{"balance_bias": false, "num_key_value_heads": 4, "rope_fraction": 1.0, "doc_mask": true}
Below are experts of layer 3 (counted from 0) of a mixture-of-experts language model. Rows are named router (the router's row for the expert), gate (a neuron's input weights, with its number), up (a neuron's input weights, with its number) and show model dimensions 0-255. Each number is 200 + 30 x the weight over its row's rms, rounded and kept within 0 to 999.
Before each expert's rows: "gets" lists some tokens that make up at least twice as much of what it gets as of all text. This comes from a sample of Wikipedia text that the model never trained on. Tokens count by the router's weight.

# expert 126
gets: "Party ", " ", "On ", "votes ", "— ", "ran"
router,207,241,199,153,188,136,219,215,174,216,217,186,262,216,154,157,162,187,178,230,222,161,178,213,214,202,239,121,181,178,136,232,217,240,189,193,196,286,222,184,263,239,202,163,215,188,222,183,203,156,205,221,200,183,174,207,181,199,201,183,295,196,205,155,227,250,183,175,236,157,209,225,238,207,230,178,158,192,187,206,225,235,229,169,164,198,233,162,167,225,208,231,176,242,170,153,223,245,205,208,180,229,238,176,217,199,203,186,225,168,189,199,186,205,175,277,191,274,187,210,160,170,168,209,240,156,240,174,193,181,224,210,211,231,179,181,243,190,190,212,194,152,216,208,195,167,210,231,207,180,230,230,176,229,229,244,179,181,151,219,168,181,222,197,235,195,209,231,180,173,168,180,266,214,165,194,200,204,175,244,208,201,201,195,199,178,172,179,165,190,216,222,166,209,188,184,153,207,242,208,145,215,259,192,235,173,222,254,258,241,231,200,190,183,233,188,234,233,259,189,207,192,178,203,217,204,254,214,248,171,228,219,169,226,237,247,181,154,203,209,226,236,204,216,180,271,203,152,180,185,238,230,223,184,206,187
gate0,213,252,211,119,220,133,162,185,177,208,223,232,205,225,226,200,203,205,174,198,192,191,211,218,179,176,202,180,145,226,180,233,202,180,155,228,221,242,279,176,201,219,242,229,170,188,189,217,180,162,145,183,179,184,142,190,212,237,273,147,186,191,223,211,172,186,208,186,235,208,245,200,205,237,227,162,211,225,194,182,169,222,197,159,196,198,160,175,161,207,198,221,220,245,149,191,217,214,205,243,175,195,198,203,290,200,181,239,211,229,221,168,222,172,221,190,208,282,214,170,135,115,172,245,181,189,152,183,178,172,184,236,209,251,187,232,193,207,203,162,206,187,200,166,176,173,249,189,192,193,177,150,203,194,181,159,238,206,173,216,223,223,160,228,244,182,212,197,201,157,195,250,163,155,164,199,205,232,214,209,185,183,178,206,203,202,199,222,201,191,247,182,173,198,192,172,161,211,186,238,208,221,197,148,169,176,191,227,204,189,212,237,143,150,132,245,207,185,175,220,200,184,219,239,144,204,260,173,224,203,193,244,185,192,201,202,136,204,212,224,266,167,214,217,211,187,256,144,155,246,203,200,188,226,188,204
up0,252,200,209,190,112,163,205,188,149,209,188,173,224,166,203,216,211,180,167,201,171,132,200,190,222,173,222,131,178,160,194,191,205,235,222,212,226,187,192,169,183,197,161,223,165,193,233,201,162,176,154,192,178,181,198,171,177,202,236,174,174,156,193,231,230,156,173,167,262,188,199,202,199,178,230,206,205,255,196,167,214,170,238,165,219,192,188,204,235,165,205,180,172,124,218,164,184,232,158,218,158,195,219,215,270,205,198,150,246,250,173,192,194,150,210,191,167,261,209,171,229,165,218,218,197,223,181,204,180,189,155,227,174,227,219,172,223,196,208,221,204,206,205,181,156,216,229,257,229,167,219,151,146,178,182,206,187,183,164,219,187,261,175,183,254,178,193,189,199,160,208,207,229,258,189,196,233,264,200,261,210,235,192,216,236,194,188,218,175,167,217,184,205,176,240,145,184,221,200,192,274,161,198,116,174,175,218,219,214,183,188,196,124,180,184,179,201,194,244,177,264,147,217,180,186,187,177,208,229,249,183,251,180,187,213,206,206,184,229,232,248,199,230,188,163,228,211,187,181,212,242,176,185,142,229,195

# expert 86
gets: ") ", "/ ", "which ", "5", "with ", "– "
router,187,223,194,191,153,167,177,203,179,201,224,170,247,234,172,163,214,148,154,252,212,178,239,223,227,165,234,191,222,141,184,236,207,204,174,185,206,183,171,161,203,243,153,172,174,160,237,178,228,148,220,200,221,209,181,174,175,198,164,164,212,200,190,167,219,206,205,211,236,200,161,203,204,186,227,169,163,157,164,244,177,236,242,219,188,213,235,151,233,216,166,243,211,254,150,170,213,194,228,167,169,207,222,198,164,233,230,181,219,157,236,173,155,159,152,222,220,249,179,256,140,156,155,212,240,187,210,170,210,153,220,191,194,222,220,207,215,232,215,257,187,190,227,169,235,199,193,197,205,161,235,238,174,237,196,220,188,241,175,189,204,170,217,164,246,192,180,238,199,169,163,192,239,240,178,224,205,164,176,236,215,268,242,168,169,160,160,202,150,184,181,247,174,164,192,186,169,190,235,161,180,237,211,238,240,178,234,196,213,214,207,170,175,207,179,178,246,217,268,232,176,234,221,196,233,180,272,219,219,152,244,170,153,196,231,252,235,182,226,192,220,227,180,257,177,241,210,168,207,186,185,235,187,192,191,213
gate0,208,217,244,154,164,178,226,200,236,201,212,199,175,215,197,199,168,154,160,175,236,140,175,217,220,250,249,174,208,224,230,199,171,199,156,181,264,194,170,224,210,194,192,186,198,224,191,198,227,180,229,199,134,191,208,181,221,246,163,251,212,125,205,219,201,176,192,233,139,181,174,193,210,191,199,183,203,165,203,208,187,256,200,217,200,216,187,184,241,202,189,170,248,147,123,200,219,206,218,203,126,195,218,180,179,240,225,243,155,208,187,188,235,226,199,181,219,193,210,233,207,224,222,173,210,180,208,197,239,208,249,183,224,154,184,202,204,200,204,182,231,212,198,169,225,197,252,228,163,190,184,237,143,236,207,249,201,170,252,189,201,212,223,199,233,173,193,190,179,207,177,176,171,209,194,207,232,214,200,211,205,199,218,231,178,175,235,135,216,170,277,221,218,277,171,246,160,184,261,168,203,153,240,216,205,231,242,221,169,204,259,280,174,195,201,201,265,192,169,204,150,223,208,198,160,230,269,217,235,186,201,235,250,136,225,184,216,222,186,160,211,184,181,170,191,220,235,240,206,209,172,232,180,131,217,241
up0,166,126,197,236,256,212,170,190,146,235,210,156,221,246,195,232,165,150,212,203,191,197,189,162,186,265,211,163,183,255,180,215,176,204,212,166,211,198,194,182,211,204,229,207,237,231,244,213,181,166,231,253,206,209,140,187,212,231,183,274,221,211,207,197,189,159,205,213,213,193,178,154,218,236,204,139,207,187,179,170,245,199,180,206,214,158,187,214,235,166,230,169,201,144,282,198,231,196,236,229,234,192,168,221,177,176,204,196,176,186,141,207,202,218,239,237,228,131,150,198,229,182,237,180,204,181,214,173,170,227,166,204,172,218,190,250,197,222,101,169,224,207,218,202,196,235,215,164,148,205,246,192,207,171,236,223,207,196,202,199,224,181,220,186,203,210,234,178,152,196,191,206,169,165,215,228,155,186,237,170,172,196,238,174,153,185,182,240,181,200,249,191,203,186,182,166,179,228,170,239,223,191,171,199,241,216,287,188,183,212,219,189,214,185,197,234,156,221,163,168,225,205,195,261,198,187,222,203,175,202,176,132,214,174,245,220,178,214,211,203,162,242,209,214,176,139,211,164,169,263,191,186,166,138,196,217

# expert 106
gets: "==", "===", "== ", "=== ", "====", "- "
router,199,241,174,205,155,193,253,240,197,195,218,210,229,222,176,156,172,185,192,233,216,177,236,203,222,196,214,169,217,157,185,208,170,195,170,183,192,203,157,131,225,174,172,165,189,164,206,194,245,203,228,161,246,221,158,165,158,183,196,176,204,158,187,162,224,208,194,148,250,191,162,216,260,179,269,177,188,197,213,217,218,222,226,171,148,192,193,175,171,211,150,214,265,213,181,174,263,172,213,194,111,214,175,197,210,181,231,211,199,147,205,198,159,172,142,224,197,243,252,215,168,192,169,203,223,190,221,185,213,148,246,181,209,228,219,249,177,239,203,258,199,212,250,201,208,139,149,227,182,210,218,258,185,211,218,208,180,191,187,179,161,181,224,179,205,185,209,233,179,167,178,226,244,215,193,245,188,169,195,222,227,222,228,165,184,192,156,216,216,190,204,240,174,159,257,149,170,225,224,200,188,216,168,200,261,173,217,234,198,192,206,182,190,156,254,184,241,235,218,195,254,245,200,203,242,210,227,209,244,144,214,180,166,159,219,216,216,202,225,195,259,208,184,230,190,189,222,143,224,227,158,209,175,254,213,263
gate0,130,196,227,240,197,143,259,169,175,178,200,173,160,239,174,204,241,194,177,173,236,211,208,228,170,243,203,233,164,202,185,188,244,224,230,173,190,196,230,204,245,187,195,218,238,175,192,248,210,221,215,194,181,167,188,205,198,176,192,170,162,193,200,180,203,173,202,228,205,199,201,219,244,205,153,157,163,170,183,179,191,296,155,224,176,201,215,227,220,186,221,171,221,175,291,204,215,247,248,238,190,265,169,258,169,244,231,163,176,190,216,198,226,236,189,258,181,186,201,182,210,229,185,173,198,154,190,264,254,229,220,184,163,227,144,185,200,216,191,200,163,182,206,201,201,229,219,174,231,201,203,190,199,200,241,212,185,248,188,226,179,137,196,177,157,201,182,225,244,197,222,193,200,180,220,258,263,188,148,233,129,185,180,243,198,200,172,178,185,223,147,162,218,209,269,239,192,174,199,228,162,165,241,231,174,155,236,229,230,224,238,221,217,146,235,152,201,171,182,239,207,227,162,142,212,169,207,195,143,171,172,189,192,161,190,188,196,194,176,234,197,168,225,192,198,203,202,169,197,195,201,217,205,240,146,204
up0,183,164,173,228,130,176,190,270,210,155,185,189,174,231,214,234,188,148,157,223,180,183,224,181,185,243,232,145,154,184,154,178,263,199,232,195,196,206,133,193,218,200,241,144,235,177,193,169,261,236,154,194,207,184,225,222,193,199,234,195,219,176,196,227,164,186,218,148,176,214,189,176,211,215,151,151,219,166,193,186,240,222,167,190,226,156,232,173,175,136,187,173,232,166,203,215,192,194,202,199,211,198,217,141,189,194,232,260,225,177,263,211,232,190,196,243,230,198,180,173,159,228,222,178,190,204,227,209,255,196,247,173,260,194,201,173,180,184,221,262,213,172,183,206,206,238,273,240,244,180,224,211,183,201,220,193,171,224,247,230,202,204,181,191,182,168,140,215,175,213,142,222,217,189,222,226,235,198,139,215,192,209,196,164,191,219,172,211,230,173,195,194,205,179,182,218,192,143,203,237,235,180,193,173,206,179,215,198,185,179,250,201,191,223,154,226,179,159,142,210,229,269,217,201,217,231,188,206,183,232,147,220,254,181,173,168,137,245,263,219,175,213,160,207,144,232,196,175,185,182,205,197,227,190,222,206

# expert 71
gets: ", ", "- ", "a ", ") ", "at ", "i"
router,195,234,193,187,176,159,192,226,182,187,235,149,243,244,179,159,170,178,151,249,193,176,243,225,238,157,218,179,248,174,181,230,187,223,167,200,184,217,164,159,225,210,175,162,164,151,227,181,218,159,215,220,232,243,180,167,172,173,182,177,218,186,200,162,230,183,230,176,258,176,146,240,206,179,230,168,159,153,189,221,192,237,228,206,173,205,235,172,229,214,173,226,229,236,178,169,218,203,229,178,143,225,214,216,224,215,219,184,230,156,238,163,166,179,147,220,233,230,185,231,158,168,144,189,251,185,229,165,216,167,211,178,202,232,243,215,218,223,180,253,179,179,230,181,233,191,193,211,213,162,231,256,177,240,193,226,214,222,184,210,206,165,192,161,242,209,183,246,171,163,154,181,242,246,171,236,205,172,159,235,238,240,225,168,166,146,173,196,170,177,226,233,163,176,210,181,150,209,232,180,169,234,213,230,245,174,239,219,206,231,214,183,165,180,194,168,242,226,223,233,225,232,202,177,244,163,259,240,224,170,230,182,165,202,233,255,246,164,200,201,229,207,185,256,183,226,227,155,208,195,173,236,178,214,186,225
gate0,189,188,188,225,230,231,217,192,238,154,220,195,233,190,188,192,184,174,230,257,167,156,153,246,231,219,190,168,181,220,221,200,150,158,182,208,191,182,180,209,226,174,252,192,157,159,280,272,243,151,196,238,182,188,179,225,185,218,205,206,234,164,191,192,238,238,213,211,178,204,201,207,183,177,208,239,200,147,257,201,215,197,177,249,222,207,209,158,207,188,202,192,208,186,193,152,171,193,196,178,160,220,131,232,169,191,153,206,190,241,171,193,235,258,148,224,202,201,156,236,215,252,168,173,212,151,188,156,189,137,196,204,202,244,181,236,198,248,193,226,202,155,235,173,156,213,248,171,198,230,213,190,146,248,212,198,200,215,225,258,193,213,205,122,188,227,177,212,218,199,252,135,210,160,191,194,201,184,142,190,174,189,248,243,202,219,210,230,222,223,222,229,173,229,205,196,242,154,136,208,253,249,198,195,186,161,222,242,198,199,189,146,154,191,156,202,171,197,194,146,235,208,210,201,197,157,182,183,206,171,221,159,172,186,183,208,232,238,250,250,195,215,216,251,199,198,215,171,213,202,216,251,228,195,187,231
up0,189,187,187,168,205,142,214,190,189,196,217,206,216,230,169,165,197,125,265,273,184,235,162,224,178,194,205,158,220,167,191,239,231,163,196,202,215,197,200,224,210,213,148,201,213,187,167,210,145,230,215,222,228,240,182,136,213,239,234,230,185,258,178,242,213,240,177,198,145,237,187,203,171,169,193,178,156,254,207,259,210,225,241,167,159,179,190,219,190,189,196,152,120,215,176,247,113,190,218,253,210,196,231,223,228,232,186,177,178,230,168,195,201,179,241,235,229,256,211,164,249,237,242,222,150,180,215,188,179,218,196,215,175,239,170,236,183,178,182,180,171,203,225,206,167,207,196,154,199,171,171,173,230,221,172,190,240,182,212,183,203,156,189,207,186,213,212,197,187,204,209,186,208,192,144,164,183,188,238,247,216,170,202,176,169,222,239,215,233,229,151,238,245,238,191,224,196,196,181,213,242,266,251,148,225,202,203,187,213,194,219,178,209,180,195,194,237,199,244,228,256,239,191,160,190,211,227,188,195,163,208,206,167,193,197,176,142,232,207,200,121,228,186,168,185,226,223,181,159,196,174,230,154,212,176,252